config.yaml
n_layer: 9
d_model: 192
n_experts: 12
experts_per_token: 2
d_expert: 224
d_shared_expert: 256
activation: "tanh_gelu"
moe_layers: [0, 1, 2, 3, 4, 5, 6, 7, 8]
router_score: "sigmoid"
normalize_top_k: false
routed_scale: 1.41
balance_loss: 0.000474
balance_bias: true
router_logit_norm: 2.0
shared_expert_gate: true
init_std_router: 0.0234
lr_router: 0.00181
n_head: 6
n_kv_head: 6
head_dim: 64
vocab_size: 8192
norm: "layernorm"
norm_place: "pre"
norm_eps: 1e-05
positions: "learned"
qk_norm: false
attn_scale: 0.125
tie_embeddings: true
parallel_block: false
init: "normal"
init_std_qkv: 0.0361
init_std_o: 0.00852
init_std_up: 0.0361
init_std_down: 0.00852
optimizer: "adamw"
lr: 0.00193
beta1: 0.9
beta2: 0.98
weight_decay: 0.11
lr_head: 0.00753
grad_clip: 1.0
warmup_steps: 329
schedule: "wsd"
decay_fraction: 0.735
decay_shape: "linear"
final_lr_fraction: 0.1
batch_tokens: 65536
seq_len: 1024
doc_mask: true
train_tokens: 319300000
steps: 4873
dataset: "wikipedia_en"
Below are experts of layer 5 (counted from 0) of a mixture-of-experts language model. Rows are named router (the router's row for the expert), up (a neuron's input weights, with its number) and show model dimensions 0-191. Each number is 500 + 50 x the weight over its row's rms, rounded and kept within 0 to 999. Numbers have three digits each.
Before each expert's rows: "mostly gets" lists some tokens that are sent to it at least half of the time. This comes from a sample of Wikipedia text that the model never trained on.

# expert 0
mostly gets: " fire", " Peter", " Harry", " Joe", " Tony", " Cal"
router:517533468506529498483571516494467440546506552536518532490540484537449487512563588448479602493546487480499489459530540473438509466571517479444455511498418424551538545581488454451567533594508483439582466478507528492570625390507482441351511446442472515468466527489519414476524480524437455553535498574478447493473482534430536637570458437476489404429616460575535503440548566555447469614497522462501477483521517610519493444431555539520484469563448580478472391522407588494488505497519446553516545462558508490449563555471543583474493450572491446492471487516456516474561507559383466524
up0:472447476430493463551435472577481514518515451539519410524600490495542547564377484483576547555448500543394553488404455453500527521519442510619611564533486429524516407488555574480557537458606527513450520507501608428509528507525526477457426613560515444490524505499563502508458509395495497475532471485484492465480566536488462483486604531525443471557448490494500491509471467435573556511542542433382533472516523510535390544484522467484499467508539493535590544416492435534480436505500551513436428512431512505534521456449568497406514554455475591515500480429593362550457507441561483509
up1:474438492533509443558444610559518504583509465444500509460498504498554511509553478480516380535505504637525526500407496463446476495527516496576477501392540470468453492484554475491485457474584500544439561585476448442399447501433471535506494504545600531518497522546520503523497559545496605527580453406518530510524542413491475509483521621536526604484445517478442543481469533437441496412562476519486594502519526497457483520419485471334551528518517466528549531601485342487458499457458503514424443484477482583577446488475555456547464501495480557462450533430563438530528488516560578411
up2:514457495454563492481467460490457481505507489501425447462520482516483561468514486637540486536531478549445588497399428561488498537477429488537466512490487485480500486518575521423447513469576580457490537500517468443409367468557512530549453492522638500533464507601496475521453641416538477478573479513458472497498605551489488549487554650448432417535461494506460460509437475429510480472621542470489556587507473543511451523507467496434570538452591521555569574498512512443508408492518563448433453501473451451505501533404463464402517562462563586551526453471525464530580452451558523491
up3:578496444415466495555459499546452480486450459542448586394453501529530504467493515509581503464453454549472522524501437437620506528449509429503505481589547473436541471479557579507515534401531540446507484609459513444469480525437575511494433518575576516498507450480525531501570513579619461485497465462414467447483566431528522522551593625529504541491436461487559510488460535432517461494442407469494525365486513368521480510520439552409534515497520466512570551488539405532561485514458576536476435525433469523544372591515432526446503472491538553529514570484578460526443563485461478474
up4:551327503509464479473508549457508539538491563423476470485491509475482585455542543473479494525468568612452464522466472491596574451542513452508476550517560481497493529466596440471508456530500568544455508507500386492405502516472453502535475491552558545498487534421498538506489580445551483522508601530428476565527563479554452380522585568501472560547445535413530508520477401507512508510516516467504479415543459493502503534530466519381562516479585411541486487499514425499531537484475465521422404467473432576559419538457456447446542479349537560556545533422536462521468609470517390468
up5:503385409536520458418479523476432501452475469442440531386531501447537511549441586582550519466408560525498511497432441449566470575378512434513571582466567488483512524506579529515459437463548544495567529487397423491486463564417507485482476612532524554524509400463538464546474496508546545460473485432441507493437567484451534477497525571501474492526411519537535441494459452432549472514534406555477487516502480515461430527514470494490458542448575594546552531491540450504436606549461604524399492409469462601528426590528537494587488520502547464493541575430482512510484522489574483457
up6:534523458485432527499513554603542580549448453540498488439500424358469518528478483509547507536494452510462514456480511621538508471467408462502513524560501555452470521465487503482530508558492479528439598454445536395360452562483533492544381551575540533563530458435510503545462480493589474449577487555454516527515590543525428457517507599462433498494549521529506512488531495431505504486555474465474513479576466494494491668525405443460515499524560492507509476413519481541514541417414484537355488477455443572541493482448480448488578575492536570559515582466495494602467480435538425542
up7:410568420467564449537493562584517533469518410468481523534480510563602506520526559555494482513434500499461454472520380428486456574411512491536479435432535493568490511542535510485503487475541506476449556452540496515512395563441584410540375544547546462444467448443600491535546553436532510566517412481502413499508523607546517459431567514505436483486455544463548465583461470466486593548522491491496525451465428485469479510507448503543445505464481559515544588542451475582503437468505502450520471515496450467539453614505518514528454591474509602500406556394506488581413527578555531404
up8:485480521463528555575472591550500471479482539488467522497517536560531485527495541517557399516446504481524538425478394517432462565448534445496527591520567510549456569472508542519472486469541456496468492474551523533444430482518566491433385488514499613519465439555626515500413577384500554500615516519469496434596481507507496490513591529580465485475407475475587457505554478469509453452459452432475503490433520498500406538449457548401509449495509565563476501486492454560410606496533527448483471484486528480598413579465367542547519559530497613482503481474498553520405548567548440551
up9:484532437427524490534507501528455515460482481448459474430488495553604501543494493583494510511479423600419583415508565443481492517467442445571549517428489478502477522601529445422478408488553470438505565455455472472466523533559539478549526539563542559557475491459498550531493616457515531522478479520410364481419511542525477417519497506506494495548416543464469360557362519505590446566631581465524540549496410481424472437594547559462435522431510585578500542542487555524575512474541489579459479472508462515492477487510516505479485493408533493540554457466510479557462539541519449417
up10:535504414382472395540479538522416476533562443455474452457592516464526552465480486551510512525494481583452532436445459441503526497481509540543522544502440509499496545497499629476483494478439478494479567492440450488516361500545524527482429574546550561459481454511537530610505528422582650469554530476549575449508624507527454491503526598492499555538467517496491516641495432422420492490519499578433552497502546429459507544484469505486454488481492523479505596480523524549375444446453444479387469465415530582559475543516474527480573487465501535500522492437542514529496542419520566400
up11:437476422503511524583459523434469502397567478557532493469580504506610519569538521550563517518439512526516476517532428474570513520462540487521445425494477516419473508387502434447564427450519514534479508393526511559458492452537566539521367565557567481495502424487435443500525513503619536342480437566458472458517470521605448505468544507490470461467493475482455527535548387464478441515498511463460492494515509419542475515497518430513416463470454577571488545474537541586540550481427491636441505553503413458537468428503408546522483549530515640495525576468479489537533516443532507481
up12:534497364560563396547567598551441516484488487517454517456519438513506487589539426608454473441501447548477444413497499466523595494391618555528493485545550506443555554475502567517523528405628476521529512493468402466583431480579490462503463550544486489537604432509562463559511471392554500471462528427506535434506504453606467512495464495450516584528490543509508395533512536346487521593491426456460514478523484506503522539542520501421469558503489566528468559543519469525494493521451493445436449520526482556531424465429538515503527539463564480566507465465535511507449534403513471455
up13:512487454515523528527486503455550509542552498523480459502602530424491485498507500604499471544494494455456457513508429424476477462421510463547474450437463487400454376520519508390483541445530536503508567528391557475460474536592527512493487544516576484527562506493599520535484560573526511454515532511514477576503583412518457501475602470462478505484498440458488468599436548408563498445508555509567465427512502525496475566498499361422540570446544603530565550512486466525474424438402565635388463409532487563573498512493545560389485538497457500476496478413584503543558513475548523487
up14:553510443496476501451447469396444545520523406520476570460522597473508537421534493506552425499507472538467465473476435427567488476438490481516523614509604488573475473555479564513479452396432535541512535427439420492528494456476580431510548479512608476471406439475574513568511603409529498513466419545384474466547497565529545504545594535511442549446384509523552559549411468434529481556474520514460496441517464499538478585538471506459529448475527413517505548508503484609558449463520514523459513482486490495531478555516392513448563457481499528516545525497580544568494488588554646512
up15:530506448488542443483503469562483492594520473463494546494519508498553610558484487480465502572493540547464596534512544437452540510497492467541569511443493491468501533521516476460545553470588438546476556526460471438388509514464583456608529523566567544523473556550497515421553442502414518489515509448454493480434480497605452484475549530497449467552474528532377445644476423511480480401602513589477518542560493563523387468461461510402524550439524516461441582443515446547509472504508402573443525403419438607568409554396479523469466476452480490578548552449489451513481538496505479492
up16:492488459518502452472437420501553515460457463446454493494543487480540492445479477566466481422561483487506554450542479526557450505425563440488518515504544514521518536501584582519498554433521510490464439384511487473364450485563536504526438490536560424484610435375568569545575512504584450520563467468481499481553507614509484499548560480533485445483432510350565494610462466477539519485500501595448503554458485542577350482476481501505499440460592517478544505457491420567464528499504557508476446452462487501528371568498420549476495544516521536438486584473468523526476597570595576502
up17:491494488466480409506505557443452554543538474467499468471499476454557585543456530479474501525529531505475470546409421500538541564444545457499536590558495431501445470404580531498544552374489560442459534475454471464471344548568518474488442480554615521469516544488469542507489564490502524473499500497469509454567550471539539394563621552487418534570475539442555518616520512464525541517430528582453547450421489420624528567510461497455493464539554469595532582478561378499533437511533534562501471495533442515579449472472482512421487494504457460511467506353511500480534490488594529462
up18:517448467523401424515563510546492506527461402417484423540449489505569510509526539605435430416374475507564537513398550480500436477468571479557545470410549445508516510476452611538537501450602467525472540527468525478470518478415492481523496521530549551518512415435473444568535538440547568418565547435507459437524565492469446534465466492516551556496490494495584444578407533453544464555499452538489554373471501548449448542466481427466488550513502493571489519412518472484526599527500471561421483388472532564497437517528537500537481536415537505443533517446604490515430595460541577471
up19:490530457488510573587488494538514484517407474553490522506480459482491443557519559447541433519415467560463490397511494489567494469394408478550496404508431555410510470459486532497483418451530479532471514438471553459494441600460497521531452521556565497488635390468483460542498526499518578440571485514501426501478521547562432600571547659553416501526498425535468458612526489445522501498443510454529503460512518516488438511531472434497506487484583514457463542531552520610428558502455528520415480480430508581533510489471487496544458540511535566497494638463545419503357501531550498438
up20:473402447509434470450528484456548485592500438446507465486493478545606542558457597584545504520438537577564529505458516461407495468452494418568482466382522562460475532489488529433552493461534481528454604496443544450395509531552457480509525552502590549517470515417524487563487568432446508486511514553430473576489581541519480388456494613507450539492426474386476452512471551453470581487516455543552552551510468528422458594496446458404551531500510496496532589502493449513491530486541517507487449387479526518578477481584450485492580388506557502480534499444461412451502509456544517395
up21:471409480480463463618466459460459530554409469472495435459518443464633542479488524522486463492422521543492499505453528411425512621410489501582532496372520509505457508484549483466518518463573554484453561400556525501511433473496527434478434441578521489641477492450573562549464549446558603508492578497497489432490572541548489499506526597538544454464528516528505498472504480429582453557475417445504566547530476431456420568514500430463460561542468516542500498496505485499477561498472476534434462330523460539510451499546520478538568457359548552479587513478488472510470541551537507490

# expert 10
mostly gets: "oke", "end", "uch", " led", "iber", "\n\n"
router:470473469525487508525527559427447483543511463493467634538437570491397428430589477454488593518516509497501421476514520504429514426545480449515503491517413446520526498575495554484480491578501456511538511564499607439538565464466452459362534466471513475465497541612461473559553454539454445474530571544560542460402496531440491602553445496457506453460587529489549442412559489509411482600565534472459402446485497577478582470422567566503533476489492517404556465533435545438500585479535453530505548524516475520424540519485557600493530453565504474569484463473474567591531521520414526524
up0:475480487468536447560523438563472582480452459349529485451509546558507529493520513531534490506494505471499479501509339535520535496510513494481530485486486456510464497534525555531578480532557622498516520425442468433559465439535436511518480469552482534540451383473491471511448520444600518505557402538491512490470553536472386441512639529559555467541490499497538455494392522449475552460483500532431511550509450406438474507462345505486452504518456523492590559535514430476584570375527580620506438518382449426496470566578525461471548481496524526549464523517514555579521501453542525524
up1:435454472422554433494485516519495515531455485512485546545496540474502464409485478477448475535479439524470555501504526470579486513598476531568463446512491476516491507501497525510498479353596502470448431494474497454478478493512510491458478559549499471464592408510563551536468498458639495592506454591472545458530590469473500555498525511485477488484452474364648455463503546481530534514512481488503597445497538454572351545528412547488532394494539401500518531600577424475541491375478516523557484447385524597564533521604576541498530468507532444543439437463446478563525501485469507503
up2:506414355452497412598491483470504470542455421468401518500458565556535531509466529476518522412550504458535480456591397511509492581493563495534587497425494425486513460577475464497559463434544479388451463514436556506502465513549576528506478519505586590488518524510495499561440613531517515555587447573469545482548616464458480454480477636598428489517474500541566491472551473457495403518516577538468578443497427503472550481486449531510500463490466433533487545429544451496536512437514454492471507372511497518495559566493418449439504493432502419546479488536525416531482518508544565427
up3:503548491464497558516562559539445548481417447424517559533474535495461510425572549572560546534515428502482556514520461509488525584417430500528561541454473487530468475467482530507539505543496473518497470409430555474439495500508444521580422494527429377464481506575532494515511537492614624339460468506525458433523579449607468456482502585474489589540505595466510455485518426460536544502518455581463570407535467494487473497622424560485447524459485498525532542464517501600463548466412430561470427579466442509520450437426477463570551464596509542507455476499548490515529511528556426444
up4:575502436540387543541467462470492454512468485526488511570492547439484487484486482456432472486445498489489465403521535477464490538364566492553587511565519459473455448403488608521525438500467529448521506440483620381506452541435447525517518513550537499552454484538565517460461568484440574546505468437489537507503541576461550487606520518493472466545537500465470380495414458422428539533517494416551523546524454496556444531494503404426605553442453487481601556378517480525459528412505561544446520528445466488559432460601503513487470479476532492521442489456496492631490567465582576489
up5:400518437557476515577580571486475451450546447422443567524522503428546494487446505496554395547461533533480509460434496438494540579517473439572555519513538503505473512456449440496438432539547541495467488551511587459471426509585487482531492489512489507529560476448500515465443513504506596427506489450447474493506549573478468471559540614567515521466472654393537462537496496438582476538456499519459497379531577506590483622518492404449458588423583497554474463397505499561464527501484524470439452491445559478558488535553555476417510430516457570578449545496604536491560519493422496471
up6:507423481502479510492484446475405469545443432504453515434551474367546523507472570552585551487444557467497539437443499471530485492480587472573437476515522508494543507483491528491495524447501459479455508499505434545485377445474513554517495551567511400522595514511557525503541467568568498473528444488502527544457678639550509569511486524466535491517509511539529504548480491439472423465502470463475534429406423508530505446428376556564457531460504499523625534372496486536467419412472519473467550601507407460462453547539478563493648555467526520560470535466466511549457528521551511493
up7:429437463468474342519513476562509521531416565452473534422559546544512548509465558556526561486539450479503492513554393467566447521493510450517553451469448557489518452539428546511464489439594422526463515535487506437508559461520544568486486583516556524512446475456576487545477522528495480475446467560513472573471519442511510514473553581542488545460467564396494349511526429429531433515476419424448530512455435506582509498618450521505458495468478495512662543463480499512505510470510615498516492463437535519517409471551508586490484501525531571539522474509488508445374653551452549522
up8:443486510414444447525499525545374479530536504474471436548511481443423547477535555591501412469424485515423482550498431490465481566465541509566455509504484520435502516486467518483509450474566526470492488550460482544569420537563589498442466455536493538505542545600563476491493502458612520428494519438469529533510493507536516497476485547516519492506467476480507449558581462429570489516430547451469568420644435450650451473511466489386540531454602559650556527502480519523475460554526565505426497524441443475515446495445423586505542529503506539484386471394541481444564568515555530433
up9:512470496465495443637476557498477576601513471535481476548549482473445494524515465641598553511404497479401488447472523475469466524513393458512538553517467526463517529405442559459542452509584492483492555479452613417436473633555557532444555512539551484537551518479432508520466543487462599486501553527498567516457591510519478549461529603506506509422504481462508402530465465421521469554527480472501580399421447495495523498465430450447517532479510483480484521457555442497553608514467438496529459595447472575538481401470425480439495466517504501484543579508523435571472564498493620474
up10:474470373458467455578474519514432519459529420537412461497498469495484501476445524424474509506396526519486462427505520542478544465547478544517551542489517496450533541472506545501445446560435393572504485493551578557391426503581669487462448435569558459615539546451473604531507496561629569456415557537496503475531507529558502493534476538434485485460489537486455544520554491499507532538510487544507492447458588519520445541452421546476449448498439541578542532467536486543555438453484416564500457570469470437522448508618490468442449612404469515420457473469457534498582500459524528465
up11:535386383494484535495549502537527529567527425507412491514451535423477532509520502563451543492525520521404474481481392449524519567452564425469438496529480438518471499518507569466486391492480507486485528417463362473495470514433605380557498511544541501488584563482509458515528482526603429592480564359462475478469520485521469516533560515438507557466489440520543422527423422446409543533493557433519521511515468463480490489566518566470597470468583483535501612471517456592513494521466511578394465409473534539505523519536456469521500524475515442596540525514412529484454515485588558526
up12:524472513452415528402488532426374463623506421526489510503554577477561448499550511482502520474505472516500500497478455487500486552338581438598503435561495448473486444537550439392438523383510467490459491555470510391516377570457481509471496513535547577496570586533528501492472489454505567457567461475446479469498546510588500429509494454578505503526520486535603448646450442469551527567448475460491519449482425557508493469544460544487495576480563516511473516498530493501500481503538546519480465442376480507563526536508418453521575488497516470609436501378493484563507503481563487548
up13:544479502476444533408383513549513502488410516472477460477536481416446426477548499512599511578428491505480531482479416460473557509463478474485539420501467449482462471456529515450414506459461479540432537575422514500490517510488648487511492446524535506598553475563513518591536492587476462513652391580419527553557518566407503569448483504518487447575509611436522409589469503463530495432509490479495514499484537481529488630498438508514537550496525477501591486481519511403388530557511485548501427429461447569441525542463505558425492524465536489531429496493542479536481530425587517430
up14:527417522472478428528503470450453492508425559450511511456445485516539598551521486438565408577501464529466496520467539443488556539484555525548508552432586477605461549567444472530429473456559426506403486488512519436427475494480462585537452482557541555495569544490489497524474519505596585395464587532513500475456548517577541486550437560531459570528457536539416381474453431458599491509566561577447476438564612506432471483442451516479521497470484458494564556397508480492490568391510572506475445449530572634560442465527475421486539476460542519498511555463475474496547488510573490433
up15:509387493544417485612514490492466620473498477557471543462562600465458500536519430501531458423480442499440460493539463521556440460454507416511488503504509506466429501509494528475511436531454397563512523580455457495520488509426584554524407494579537514562610487554519481525523466420561472461533382475477448528527437519557503505613510465464539431517529460547534386509525483427486437461496389534536569536458451476526525516422491428422553494509596541472538471562487510503526607456440486452580474430441453522536506549544452481484508496431535525465551467476530541636511458547626451463
up16:510465468547451582515568480428419510544377478477447598466543490487512583506499537545479495444480534531483495481630387519483545488515402524545513540453489559388487492529475560501512478588540451477508495593468561416509496498475423472501459546517456539516574480524462465559456521482490667441523505469435488483579502541537495508557486497508566526527511533502516486615342495447566571528449483486405466408452456430498494558521492527511533520472484527547546467450603501552470556440445427578434473520422443473517504460471457593511500465493471529432593524477459422597509578514511455500
up17:456451477487494578582424368422480516479432453438454481470426503537514627473529515477481398530417458528450524461498450473491465572403456459582467469527545450518526451537557503516525489560510546490510526485480510552522481491523514535571391586554487499516497504540536528560539478482463504413489462472562497475538557547546511475454554542640532422515482500554563485450439494482519485569390466535402564403501389511523433450564461591505572469422564584518593506414516504513552450538512432545459493533437475521471476520503419538539571431508524604430460494498470464474466569446508587483
up18:547511383508535468546530490464388471493423478440456520452573520392430569443462533472548488480477559498492553480473524391460443419500476557512525555425580585472528426472462573507544501517507439499504517503447589457482523563510490435570505482572519472530484447560476544523470469538468493415597499525544499512466575431565429532465497542527568591463456536494427520547435496408559581463516488455515498484506549571451457460535526491519482558432455462459545521523537380420495528440540519508368469466390479603565415518489450578589537503425548479576538512446487518582445505529520448535
up19:459463401457515538394454549612437515617444484565426544463502517568486525461512523539538552540509470433455465498497455508500480534448504483549498499494562573435491494463556504476528480532505461461533511531478461531553481494499483510517497455549484519464619539463485520453522607481503518491476487501502507454512602550575518524450577559462541548494432552529585458469540507419558573567635356513493520558500520522564426548467419622425520584466569525561521509496517476527413485450446426444394471472489525567494455490457337482516570528535471459524516449443518521571459516465552473384
up20:432439374554427522463489605540491459481488493427507488499542553549537548484527612485449536498489468485487555528553517517507508522405456387550563579584517512496524511490552478529509354498510559538468523500414489551502496461487471488402420528523524566473548499464576536529419524453468535399517423410518528495497552540501493498557547671554441485506455484487553407502524438401555558514538553399492473457491430485524521526510536508453533506518483475495519485467514449508439429397394467613425449515532549529497439503532516519490644518440467488537469552536506528487469499476575554574
up21:446503478541382518473532533480505464540476484473463551486423491493499485541497443506598464473491525521530566552501537489487544515482480486528452508530481513504483493378516555451519502496441499491466543422401533515450363510553526477479433506529508438495553493476635520468335509526489604532631448454540543504465591497520497503466437567443498479576585499541565446537521418435506483525547445519528516516469485465520508538525425480449501583501461503528589510485511357507411500406391522580411527492493427529548569473585464428552517452503461472591428481476534437571506480486630478516

# expert 8
mostly gets: " the", " a", "'", " an", " The", " his"
router:498450465514410529548464453398487372570565517486435540474539416512488536518408505465474466535521485484495528450567479458511447517522551487605562477390558528500549407459561427559578541563481525434511558488509516396465469465533507496618476452435519534400587460477589558541535495452550533489471491517488522495559513502501448444579463482539645488482422640469447534568576642507446523482543502525495554517439502439517443453494523437485507503504585447532541522566501489445448533536490478519520460606528454529531429505503473525477501589449567523560433477471544450501548517490526526573
up0:438505443476492513448513393507347521546499470605448478510535475530546536483496505506476509605494476514533443488519546559421479606551559528587611539517446434471505495403519522470524534536443505478480469542382439538520409463483529534570502553514489554480534505483462597455523610404446453460499481450481520438525505552526436526485529536543475448409443408510432423612528434494465557473525543496517519562504463526509410515531495493446435431441591560550508529422462520553462501519547501469495474442467539478596356473453562549500459552481496559553513547510573458488542605532452516507
up1:431440436475452473467475432506432452507499503462460540499517433537496517553424568516621629400534360553545566491448463525465455560526467527501462484451488555542433512449537462502529517492529522466468482469435543464561541453539541589532376564513493565509440446452370520482515526511527518437488475519393514512609518569628573461495501519446492401476466542474533433604531450511470494559445476475423459497576481473463510577504495524476555525466516475514505464457542539546517561533451486465449534533519403548554507592584506413540460562573511512455514433459528417447454502591504511459
up2:502494542519433493506393519437506491552498474487466443546506437549535526464454407488473521501450486492475554422419520480612476521515497548484503456384500563529477424486500502502472432438487504635421587486592557429464471483417427524450571495523510466536477481449537483490427537399539665462478499517417507554448560547507450456597542490520470544572517458545462487568462540526457462516455520514522484402593480529425538491566471442453483507523489493439591510504514532453539520404479518470521494587444412539540535383490528440504527547499610589572447529500574518587413488496508480506
up3:353500436545504495475618446447492492548549481440504611507553496516538594599460466523441567471580515576509513432489440429411481474474516495540569487491506511448472455448512467536465589558503542428508549411414462457532470592559607504484494493478573495533529547444462600406477505517586485547487538464426489393468528558532486444527576537552383545521495477593461518491395528467554437562542510549481456431504539588472479471482531508447489536514550573551463518497510482475427493445485502527426499441546449512561433377450510508506532489475512575544513500462456420505461545480427529472
up4:509498473531496500571544549562491531508512471438547413494554511469477483604502504526527558438455479422518477466541439479586589624397592471635484507532423425511467567531513519499501502480557448461481512454403533480534539514376518525420467431544596473461484454480469507491491587493472515439511493430544507532516488458562557456542470538508460478490490518459471542591548462473558494604473536455468511365480524488411545489481463429480581496478376475552458468421523445634571583471528467485422480536474474494485540492532472549463511469509390455489498528497568541622445429442490538527
up5:435485463442375535454581354469516498491484503452482461456541517385562508538447426545514427490537540498388570456573500474513489598483515545520508562530533505434507521497488489538510488446514428411534491531564536588509451504650500528609489531524487469477542517468527555476460456499471549455490485448562531407507502553501488456531512493569554541541453498402456444484424571511539481481449593406507546482461522418551526500445498445509417443474465532515490511514484482478437552455498474602450443479516537479508524494574455583450449537492524515553442542495537603545489709519470509503
up6:428487478454457481566401515494439519505469409496420487477468420537531531467459422429512458489556423559553495484527537550422421506511438596465549464493562440512477490474597501453449416552490475463447552570523559465504502434542496509540530474523495630509461451475499431514558586495519580463532499508480530417586562440477463451600455453577518594489482554492425506629430575561495501493487512475501546398477578521535521501486469476513458576454547472483522557479553335477537519537474504487490531497469446490504382537524469444480531515496532555602440631530534511489580504463560500555
up7:514437464422493474457387455475472451527493483496500461430538534500537507510495578492522432549478510553514525541559486598523498631507508555400469447442562553542531491515444444439512507463558522517449475310470471587549397607477532502437467500519565469548442530449518501598513531444574458561559398526430458518547554532517471527463457597435424509567488522472427425499469505534455492537553565532445496504473481535406539486427428471511517474471465486473554520436550529447456426464554537496451452474474555471531543469503519412493534595567597542592492523474485430531502597476520502425
up8:579506585499464452410459467580584583521463511504478518473516517539494528474473475561526417521416454541449487476578447492547474419508503551480537499466560404571503547581541546484545451478569507595521508433532461480467554501419461421447501463547504463548546479435550420531501574451477506390636456436523456509564530497542464519614462579476519496525471450430510438470551447468515472395583433583612406520579458464518535484515471480458509527465513466519575471567495373445417584535447504502516476513461536511557484495514548416515564510566539575546504454507594510514430485452490465494
up9:476422462540497514593472536526493527552482463460553494447447479519491402480491493441462547571469535484486520460430514482559590539473531370560496479424521450579531507462454503533508538527465542526444602423423571439541520564515471551516526424489481441478543481489495588522529530564441539548436560518441461451521490542473436512534563498509427485546469532516577502422498579472495588514588445461454493460512538430474442564621503359370480521465531503490487540465553526487506519469466590524544450469510436588504508574481547574509443551474531552404430553486505318515457455531560528520
up10:501481454524408466543558521466515478484520513474367494433568575581571485542441502513506502466577527557459576579489583529524498531533453501562508495466512544523497388502497522495452504431446488461476501516545401511569451513493485598534503416501487414478521465549572519529468497441463619559618495505401515533524626489529478524420381480543480551518507470483540381477485467502481518460564479460522617466483449465431387514494535441389499538474508480499569549520480577421410438418459449492487476417540516511497547551473454473559492557426459481560465518501550542461576566549565480513
up11:477499498511559553518564363478442506572468504435474525531549416462552461686479592549537502550505510528428534543486462560504598499545524426568539453554510534496479465510459488527517452458464561640518601509426530434507525435453484445504545525523499524479626478527525498572434541507556498532513512451508540413495485490390436490457525444502544510495491546446538446412425480438528463498480525326521449447518523549516489499539495454510531443525423460533510467532519479476497518537426479503431494424569490589455587513502505456538476506511434606435495557536454464545518515368501514534
up12:418477515476463520524453550448452508523536478492354501477569423528507564526488514499472469483484487462472536419369517500496450471473567559545506501471516469540508446483543438512601480480516471449438506470623554404373567430593437476579507507526531558504605521548524491480498487499508572382481593507414467482545517438435452497560502506571563609495441584396592479590471610485480472389516525527499499515441594467466480468456465502508530519476595477551525443482483484500457539494505440548537488553502519612489489551446515457514507487489538552551386556462530512511505536504511593465
up13:436381397427532446460447482454464441454534492451512464483563416533485466459467596546517493502478547492499511542452528495495444443472493461536480522505521579575529524463524485553491413506570510448484431468426426542515465545513485520422502601495483528484439487502594534492467571466519452411482494414506547476523469571516468488571372552561465558511408537523524361565603494520548471454594567446476583486553506514479474505482511446540485460497507494549583526500635529457412560560519554506467501583528447370568440510519543445475599522499569521552485468442482511530404548505499437464
up14:453538446478533418547423512503529507490504517529509521495571427520625446460519561454386475551512453528454476460632509532581572550415476444540474429463492516488506453454453532459495497489513480495449494579515485505532469569506533531581464527548531513536507499512468528477505471518453507567473435503550499548506516538615461526505420519525408505493548420544464401561502416513457588444484504431420500458528503548498526620457496448466545510418444683455467556445497582522481501503543544412511509431527409563495523523418573483545532513512453569469643493491426447471426470467567501425
up15:501428460446419510533525437462542576564492472443404541425507429499487518522431470554491458572510422490461609519557562498481548617565450505527478492579571520538533531471476485472485569556468589520478482492551612438495456509508503505523467554518516528457519497498510511517475539397488517532518396464500417508474518609494520396559515470547471570505565524415495516456518376514613436474399523440556524483442526529470506468445574383510469496544590488491578572491481401511533467511486491420468453526429457541467517556526388578489516519496546535552475574457590485514489540489439387497
up16:561463482533515445540475453457416494604508500458451510462596439490499512457492542563462546492422575525542449575567502489519581550531558430522536533467463513434456417489501519501537530408512575550521536541553491483441500489505528533441452517498503496449697466477535533499446452494488484502475567494426504452540503460513479510524431529462477491473483505405431514552527492435484476594508482400564560524385485432401500535553528397524402523471502542556490482484524461510378525539519592593470466500462488551520467574462558494518498629468485501438422539433600540457474587453427578451
up17:504394444490402500528541490463511555576498527571495425501507500535504416552521506501496522507439512544487539416494518533536466508572557494561482456491557455521548574508437497471507429358534626472452578542541548468435476472551525504481506578497532578539435483460560532595426553417523510547478487557528423552522512512449471597366473518500550524480482492364429460422504507492558572545477525444524597513530505517570467482485468517461502481519542513493490519517496454541408470517518470540466449390421546529477594488477569468482459598425547498406483517462458462493399603500434408433
up18:494361467549492493587543482509505535534557532403491480503591573555552471411549604440481477420541468488481511513540589457624463560442462485523472446554527523520497494548533589523509461408533478466477566550391532451516438461549565548517527406539512471486426432561521540519395487435526507500480499508613470548424530491473515429599522513587460476549439440391515424513505439479483481548572421568484516470468543514540398533520533449458488568531497411491576562496541491522442536466456515496483509483568481616535518410467483567509497451492511506517480525503472477423439491538597435471
up19:452497432492539581509485463519468484496528395559499425392488490497521552437393503507563620592482569495497518429454532487481624535529520483492527452444552417527559467396528534493575448443443496447480521464471568513428546485610612450489492542560493507485475576544507529492447496540450470425491477528566570335491501529491462492488606510602495441407550505487482486472537543469475545543576461455496544564480447418584477479477546452421479444492539491566531574479488514504536504490500526513549509422582431420508533532516518553556496489434442512505454453398414505536475503420553493463
up20:522428434481463500542464470419450519522454515569486497470560374543607559509429518471517584385420406489537471572523512491489524505524445547567531465401512489508345487501544553486509471471573570538483589507477538546515465527468432469529440459494465529450481462470435517553467447469525472494485453510513563492543538573522405425397464496595487480548478572430506482574522511503486538531546486538486536507502412544500520535461470438459509578550520547537517439394535524529433582550444567493511445500459462679526489500520479564472576477443605573496574518432538552510454501569503548514
up21:479464473563522424548453507553524478496498450484445550489598512518565569480448603499485395475568570551473468411557428494498437463422451553452550533511545544487522450474501501501508520457475507496450499519486516468525517560561491562613433603565501459438466471392521487413446589491566538514486478512568463463485502582551368454509493550544474462475463522375633497570560509475498504448487504457401423453496469480499554507446528465535516442580549603487438463480489439466470607464516497478539521495491520530567520491457579550537502573546440581551516587413528509456465527448576562420